python train.py --d_shared_expert=128 --router_score="softmax" --routed_scale=1.5 --balance_loss=0.0117 --balance_bias=false --lr_router=0.000301 --max_seq_len=384 --max_steps=4609 --dataset="wikipedia_en"
Below are experts of layer 7 (counted from 0) of a mixture-of-experts language model. Rows are named gate (a neuron's input weights, with its number), up (a neuron's input weights, with its number) and show model dimensions 64-95. Each number is 128 + 32 x the weight over its row's rms, rounded and kept within 0 to 255.
Before each expert's rows: "mostly gets" lists some tokens that are sent to it at least half of the time. This comes from a sample of Wikipedia text that the model never trained on.

# expert 7
mostly gets: " O", " st", " b", " Mar", " G", "od"
gate0 [ 85 101 114 132 152 130  82 152 146 183 101 191 136 144  87  79 172 154 146  85 129  84  89 143 135 128 130  92  95 134 153 124]
up0 [ 90  98 122 125 100 147  86 115 189 159 160 118 127  76 111 122 111 108 146 158 125 105  89 151 184 117 139  68  57 124 112 138]
gate1 [160 139 142 129 105  89 141  64 116 137 105 173  71 115 108 155 181 148  87 130 166 146 157 122 172 119 149 144  85 129 163 165]
up1 [127 157 141 142 113 101 133 137 172 114 210  75  47 120 138 104 120  92 185 158 115  81  51 121 138 147 139  88 139  69 100 110]
gate2 [117 109  94 139 148  44 129 160 134  82 154 121 158  93 148 134 126 192 135 150 143 135 132  45 120 116  82  87 121 162 160 110]
up2 [151 192 142 117 164 142 110 149  95 108  98 130 117 142  75  93 115 141 116 125  26 154 127  81  46  87 148 144 139 128 170 111]
gate3 [101  81  96 106 167  98 113 124  94 136  77 122  97 112 110 135 107 123 132 167 138 143 207 175 134 172  75 192 146 123 187 142]
up3 [163 123  96 119 165 111 126 122 175 155 133 138 127 115 111 128 103 143 102 104 144 103 134 176  95 124 132 107 175 118  94  85]
gate4 [108  94 175 130 196  84 114 135 132 131 143  91 144 102 105 115 101 111  54  77 110  63 150 187 164 109 110 122 117 137  94 140]
up4 [148 101 128 117 129 210  80 137 104 146 166 110 116  87  84 122 107  59 121 150 151 179 117 106  75 144 144 198 175 164 117 116]
gate5 [144 103  89 182 153 143  71 132  62 139  91 167  48 101 105 106 151  88  95 106 144 105  86 105 114  90 197 121 177 192 143  99]
up5 [168 111 196 142 168 150 133 213  96 102 129 145 143 200 174 111 111 130 121 177 163 116 118 124 177 161 118 138 121 116 142 148]
gate6 [ 63 119 152 141 130 148  93 100 119 125 143  93 101 113 167 101 179 110  54 155 109 140 130 155  93 150 160 127 101 145 126  92]
up6 [131 161 158 170 143  87 148 140 115 152 112 180 145  75 138 123 136  70 147 137  80 129  97 182 117  71 193 150 155 111 121 111]
gate7 [ 92 118 120 153 153 156 101 116 172 109 101 145 150 105 113 125 160 114 207 117  77 120  86 143 126 123 127 146 152  83 180 121]
up7 [129 141 122 126 109 157  80 135 129 164  63  92 132 133 117  52 116 107 149  63 111  78 106 123 174 178 107  82 122 115 151 100]
gate8 [162  92 141  97  98 135 150 150  76  62 117 162  87 125 147 143 135 108 112  90  94 109 118  76 167 154  96  94 118  46  59 106]
up8 [131  91  83  98 165 150 169 156  99 118 162  62 156 119 140 141 137 159 110 139 176 128  82 170 120 133 135  94 156 130  71  88]
gate9 [135 121 127 131 106 101 120 142 183  83 165 167 155 176 139 100 140 142 147  78 132 133  82 146 174 101 151 162 123 139 116 129]
up9 [110 119 147 140  87 100 126 159 177 178 118  91 102 165  88 101  64 104 103 122 119 113 148 147 132 189 131 112 128 113 131 132]
gate10 [ 67  39 116 145 156  85 103 100  92  92 116 116 143  61 122 193 122 123 120 138 102 153 116 160 171 116 114 131 131 125 100  94]
up10 [152 171 163 156 120 144 122 135 168 154 100 104 110 122 171 112  91 120 137  81 140 177 152 168 133 159 111 102 131 100 143 148]
gate11 [176 195 157 146 185 109 127  82  66  65 101 100 133 195 144 122 159 162 138 102 137 128 138 142 120 144  93 117 123 143 118 105]
up11 [165 132 149  97  99  65 156 185  99 132 129 195  74 139 141 103 179 143 109 106 137 176  74 152 172 125  81 135 130 155  92  79]
gate12 [132 123 123 157 100 119 142 113 194 190 173 102  93 163  72  65 104 143 160 151 163 164 118 112 112 166  77 158 123 131  82 151]
up12 [116 149 162  90 126 148  72 158  91 104 111 104 151  77 110 118 132 124  81 191  87 110 184 129  65 104 187  63 119 101 114 117]
gate13 [ 99 141 171  87 184 151 187  88 129 120 100 195 125 149  61 160 142 102 161 159 160 128 129  95 100 190 105 155 124  63 140  94]
up13 [119 189  95 128 130 135 142 124 148 195 169 139 130 148 202  88 122 172 114 120 113 109 209 147 127 121 102  51 142 139 184 157]
gate14 [190 112 111 144 144 160 133 145  80 114  66 116 141  94 115 120 120 215 108 128 107 127 124 133 108 119  82 126 120 143 138 107]
up14 [125 121 135 105 100 164  67 180 118  93 140 172 133 221 113 140 116  96 147 124 122 172 141 163 149 150 174 105 139 114 155 142]
gate15 [147  97 172 186 111  93 131 104 141  98 126 114  68 157 185 131 136 146 135 165 164 113  90  77 158  78  79 153  91 144 122 165]
up15 [135 131  88 150 113  94 109 106 133 115 140  45 130 125 139 157 170 122 116 143 169 178 134 200 136 134  68 104 115 161 100 125]
gate16 [ 88  75 117 167 144 148  68 149 126 119 126 106  73  97 154 203  91  89 113 136  79 110 127 115 134 149 159 132 174  99 154 146]
up16 [106 111  77 153 102 144 102 148 130 171  96 121 105 121 105 158  98 102 151 134 143  93 106 108 124 127  88 113 113 117 118 158]
gate17 [160 158 104 154 129 116  98  73 123 141 136 140 100 127 153 107  77 140 129 148 171 182 122 114 174 124  98 122  99 139 114 188]
up17 [105 156 101 138 143 147 184 187 103  72 163 161  87 153  81  82 143 126 104 175 109 112 102 155 110  59 134 138 125 137 165 221]
gate18 [174 157 112  93 128 184 109 148 112  97 133 176  93 150 158 184  97 164 209 109 123 100 177 179 104 172 142  90 173  97 102 131]
up18 [119  94 117 128 105 158 128 119 141 127 183 138 152  81 111 119 101 115 156  67 101 131  95 109 103 144 180 168 129 119 113 210]
gate19 [ 73 137 217 102 153 137 128 110  98  86 176  67 151 106  92 114 100  99  85 110  82 136 131 155  86 129 138 136 176 231 147 181]
up19 [141 130 115  80 120 129 171 114 136 118 136 134  73 155 144 143 131 106 144 161 117 106 126 108 121  88 129  89 160  96 140  95]
gate20 [176  94  77 166 140 146 155  79 148 152 157 142 102 141 129 167 129 144 116  85 165 164 151 124 122 104 108 144 142  97  82 137]
up20 [137  98 195  79  96 132 165 123 161 132  47 148 110 181 108 181 159  99 101 153 179 108 155 180 120 190 126 145 127 148 131 200]
gate21 [163  73 120 124 164  91 153  99 104 133 140 102 112 112 134 144 156 133 164 140 112 161 144 128 176 131 140 132 206  93 162 158]
up21 [143 102 157 104 110 195 159 117 124 105 102 183 119 104  69 110 151 169 169 120 107 169  89  94 108 169 123 110 130 109 103 160]
gate22 [159 138 182 135 149 128  81 105 186  81 118  72 127 142 148  87 145 177 100  87  97 153  87 218 143 131 155 146 197 122 109 157]
up22 [204 174  90 122 101 109 161  75 130 150 141 143 109  81 141 119 145 107 155 182  87  71 122  65 105 130 165 148 123 110 141 162]
gate23 [131 136 117 108 112 111  61 124 100  74 161 117 131 197  84 100 161 132 121 152 117 183 152 135 173 131 119 133  89 144 104 164]
up23 [115  67 193 156 122  81 129 161 185 119 114 136  91 120  84 123  93 152 133 126  84 170  35 115 151 152 117 124  70 117  97 158]
gate24 [120 142 144  99 111 176 168 181 189  83 180 157 112 147 154 157 123 167 209  97 118 119 124 102 122 142 149 116 142 110 137 128]
up24 [139  70 105 146 114 148 155 141  89 157 102 219  66 173 145 142  77 144 150 131 116 141 122 169 176 128 166 186 133  64  57 124]
gate25 [124 110 102 150 106  77 123  98  66 165 174 126 176 202  99 126 150  99 123 123 105 135  64 125 213 115 116 117 120 128 151 115]
up25 [159 132 135 125 147 198 157 147 143 146 122 115  81 105  97 103 141 101 128  89  71 143 144 121 181 199 125 142 113 113 201 122]
gate26 [134 144 110 139 153 138 111 162 169 170 184 140 168 116 136  84 122 118 173  66 107 207 112 135 125  89 135 154  98 146 141  61]
up26 [169 135  72 122 144 110 193 100 139 116 124 169 121  76 152  84 155 125 128  92 101 162 121 154 132  96 118  92 112 108 131  91]
gate27 [158 106 131 151 167 123 117 158 133 134 117 166 119 142 204 116 145  80 103 105 196 151 133 128 155 208  92 102 146  65 139 103]
up27 [ 45 124 149 142 156 125 173 130 119  50 137 139 120 135 114 137 179 165 182 109 144 109 192 176 133 114 135 104 125 172 140 161]
gate28 [133 119 135 160 134 121 167 108  73 126 125 115 102 106 141 113 171 133 114 169 104 123  69 164  95 152 153 165 119 127 123 157]
up28 [136 130 131  89  57 175 153 140 169 116 183 139 178 113 110 210 135 166  71  87  84 104 206 108 128 100 111  95 172 116  63 177]
gate29 [129 105 126 190 130 140 145 137 130 141 177 164 122 114  84 145  83 139 188 154 164 139  91  52  91  99 127  62 117 111 171 175]
up29 [129 173 177 155  94 171 109 116 170 126 170 154  96  40  88  92 144 116 123 158 149  67 103 126 111 131 158  77 118 163 115  75]
gate30 [153  56 161 104 139 122  51 127 108 119  77 214  94 149  98 129  94 153 136 101 155 130  82 135 108 179 126  97 168 125 157 162]
up30 [156 155  75  92 128 127 139 165 189  90  94 134 178 133 144 143 190 134  96 129 109 108 141 130  99 103 148 145 129  77 155 104]
gate31 [103  82 146 122 176 106 107 110 107 140  97 141 118 176 106 144 147 122  53 130 206  87 159 152 148 171 112 167 102 143 126 157]
up31 [121 126 226 125 119  67  87 113 146 157  81 164 128 190 131 149  92  77 141 100 136 133 139 151 115 167 118 164 132 128 203  96]
gate32 [152 129  96 105 119 119 128 127  45 113 138  81  85 193  69 189 100 115 135 186  88 205 141  92 105 148  99 163  92  82 146 147]
up32 [140 109 118 125 141  91 141 119 121 133 119 153 125 123  92 161  91 137 155 174  50 173 129  75  99 177 154 110 147 122 113 224]
gate33 [127 160  82 162 164 141  71 140 136 152 123 108 161 102 123 191  78  91 125 113 112 157 166 121  91 138 142 147 139 140 132 163]
up33 [125 155 121  76 121  66 173  48 158  84 110  77 102 189 125  97 155 157 103 161 158  74 110 110 134 165 130  95 116 112 131 130]
gate34 [138 141 126 131 128 156 124 147  88 107  70 128  89  88 143 145 137 153 179  95  83 133 106 125  95 167 177 111 112  46 160 157]
up34 [153 146 153 155  99 119 126 169 139 117 132  84 183 119 141 186 135  93 120  77 125 100 142  60 181 134 107 135  91 117 146 151]
gate35 [ 94  90 103 179 189  76 128 131 128  81 110 128 140 124 108 128 119 115 103 143 155  85 100 112 106 145 134 105 133 129  96 163]
up35 [162 118 184 126 179  68 141 132 116  76 130 137 134 149 216 121 151 155 139 107  76 130 106 170  80 140 171 107 149 179 122 119]
gate36 [146 188 132 165 160  79 142 147 170 100 152 136 125  96 162 138 136 155 132  99 101 141 116 152 117 170 124 179 146 125 138  36]
up36 [102 167 153  80 113 123 129 128 129  63 134 121  56 153  91 112 154 111 120 149 151 133 121 100 111 108 103 145 179 128 130 124]
gate37 [121 135 103 111 119 164 123  86 139 133  97 108 123 174 101 131  59  97 172  86 136 147  93 184  74 153 177 148 131 128 158 110]
up37 [161  91 113 119  89  79 133 103 121 174 122 162 132 131 142 161 111 120  82 140 107 105 151 137 172 133 109 144 170 147 138 141]
gate38 [110 121 103  89  68  40 126 184 118  76 189 145 145 161 113 126 152 149 141 143 135 111  69 158 142 187 124 160 157 107 117 155]
up38 [120 115 142  31 110 175 143 106 116  92 116 179 144 159  83 129 116 127 186 147 128 129 158 131  95 190 130 108 152 167  97 180]
gate39 [102 132 139  86 173 106 113 147 134 138 166 119  95 120 136 179 123 119  92 108 149 144 137 126 150 114 145 204  83 118 147 170]
up39 [173 160  90 156 136 185 117 203 177 164 116 133  97 172 138 173 159 175 121 151 138 107 126  91 151 113 121  69  86 132  62 116]
gate40 [118 125 132 106 106 147 102 154 117  81 126  64  85 109 126 130 123 149 116 107 137 156 128  80 162 139 118 122 135 131 197  94]
up40 [169 145 108 118  95 106 103 155 154 103 165 128 131 130 120 164 139 189 158 155 111 120  88  78 121  99 103 180 177 142 169 153]
gate41 [ 87  95 123 162 136 102 109 131 126 106  84 122  89 183 169 139 167  88 190 158 123  58 111  93 137 154 149 145 162  68 117 115]
up41 [104 134 110 158 121  40 154 133 142 158 138 122 119 179 131 141 126 146  97 160 191 113 110  79 171 164 123 128 119  82 123 131]
gate42 [123  98  81 123 192 134 133 182 139 155 114 135 118 186 172 184 167 131 157 117 126  56 128 116 151 154 147  96 209  98 186 144]
up42 [ 82 118  90  95 100 139 127 176 122 118 115 151 108 123 126 119 179 177 104 102 197 166 169 105 166 122  93 101 135  71  89 113]
gate43 [140 125 190  96 153  91  80 129  96  79 111  40 106 143  89  84  95  87 155 147 123  87 127 119  98 124  89 114 145  89 125 101]
up43 [156  98 120 150 125 143 118  98  65 165 123 144  74 134  96 146 131 110 116 163 183 186  79  84 127 139 101  64  87 115 168 128]
gate44 [140 116 156 122 176 159 170 150  94  79  88  91 110 122 124 112 176 160  88  90 120 161  98  86  83 143 151 156  74 124 134  98]
up44 [148 130 119  99 154 199 118 151  76 133 145 127 115 167  98 137 117 131 135 143 129 188 111 134 149 174  90 155 165 177 145 166]
gate45 [156 167 122 145 165 149 118  99 136 111 153  73 105 136 128 168 167 136 178 136 104 174 104 130 135  72 139 104  92  92 165 117]
up45 [103 133 156 153 138 130  94  91 106 161 131 109 136  96 146 114  99 106 102  92 143 226 136 164  96 140  53  95 151 167 173 164]
gate46 [116 119  88 148 128 144 105  74  86 162 144 119 113 111  52  87 110 177 114 109  89 139 140 177 153 190 156 152  99 143  91 139]
up46 [ 73 129  98 167 168 151  86 157 122  80 103  84 108 125 141  80 130 156 139 125 118 188 131  67 138 110 132  99 106 184  83 143]
gate47 [118  94  98 182 127 154 154 122 109  68  81 165 139 156 115 127 135 128 147 123 140 109 143 128  70  97 188 128 106 185 149 109]
up47 [163 123 176  78 113  74  72 195 172 104 122 107 109  78 133  92  65 147 130  87 123 139  94 137 140 114 101  81 184 160 161 140]
gate48 [116 165 130 120 113  99 143 135  72  78  80 143  48 116 135 166 185 136  59  87 104 140 132 144 159 109 123 119 116 159 180 122]
up48 [118 107  57 109  93 180 100 179  82 155 132 146 120 159  65 114 101 219 133 101 161 166 175 120 151  86  95 169 137  98  61 161]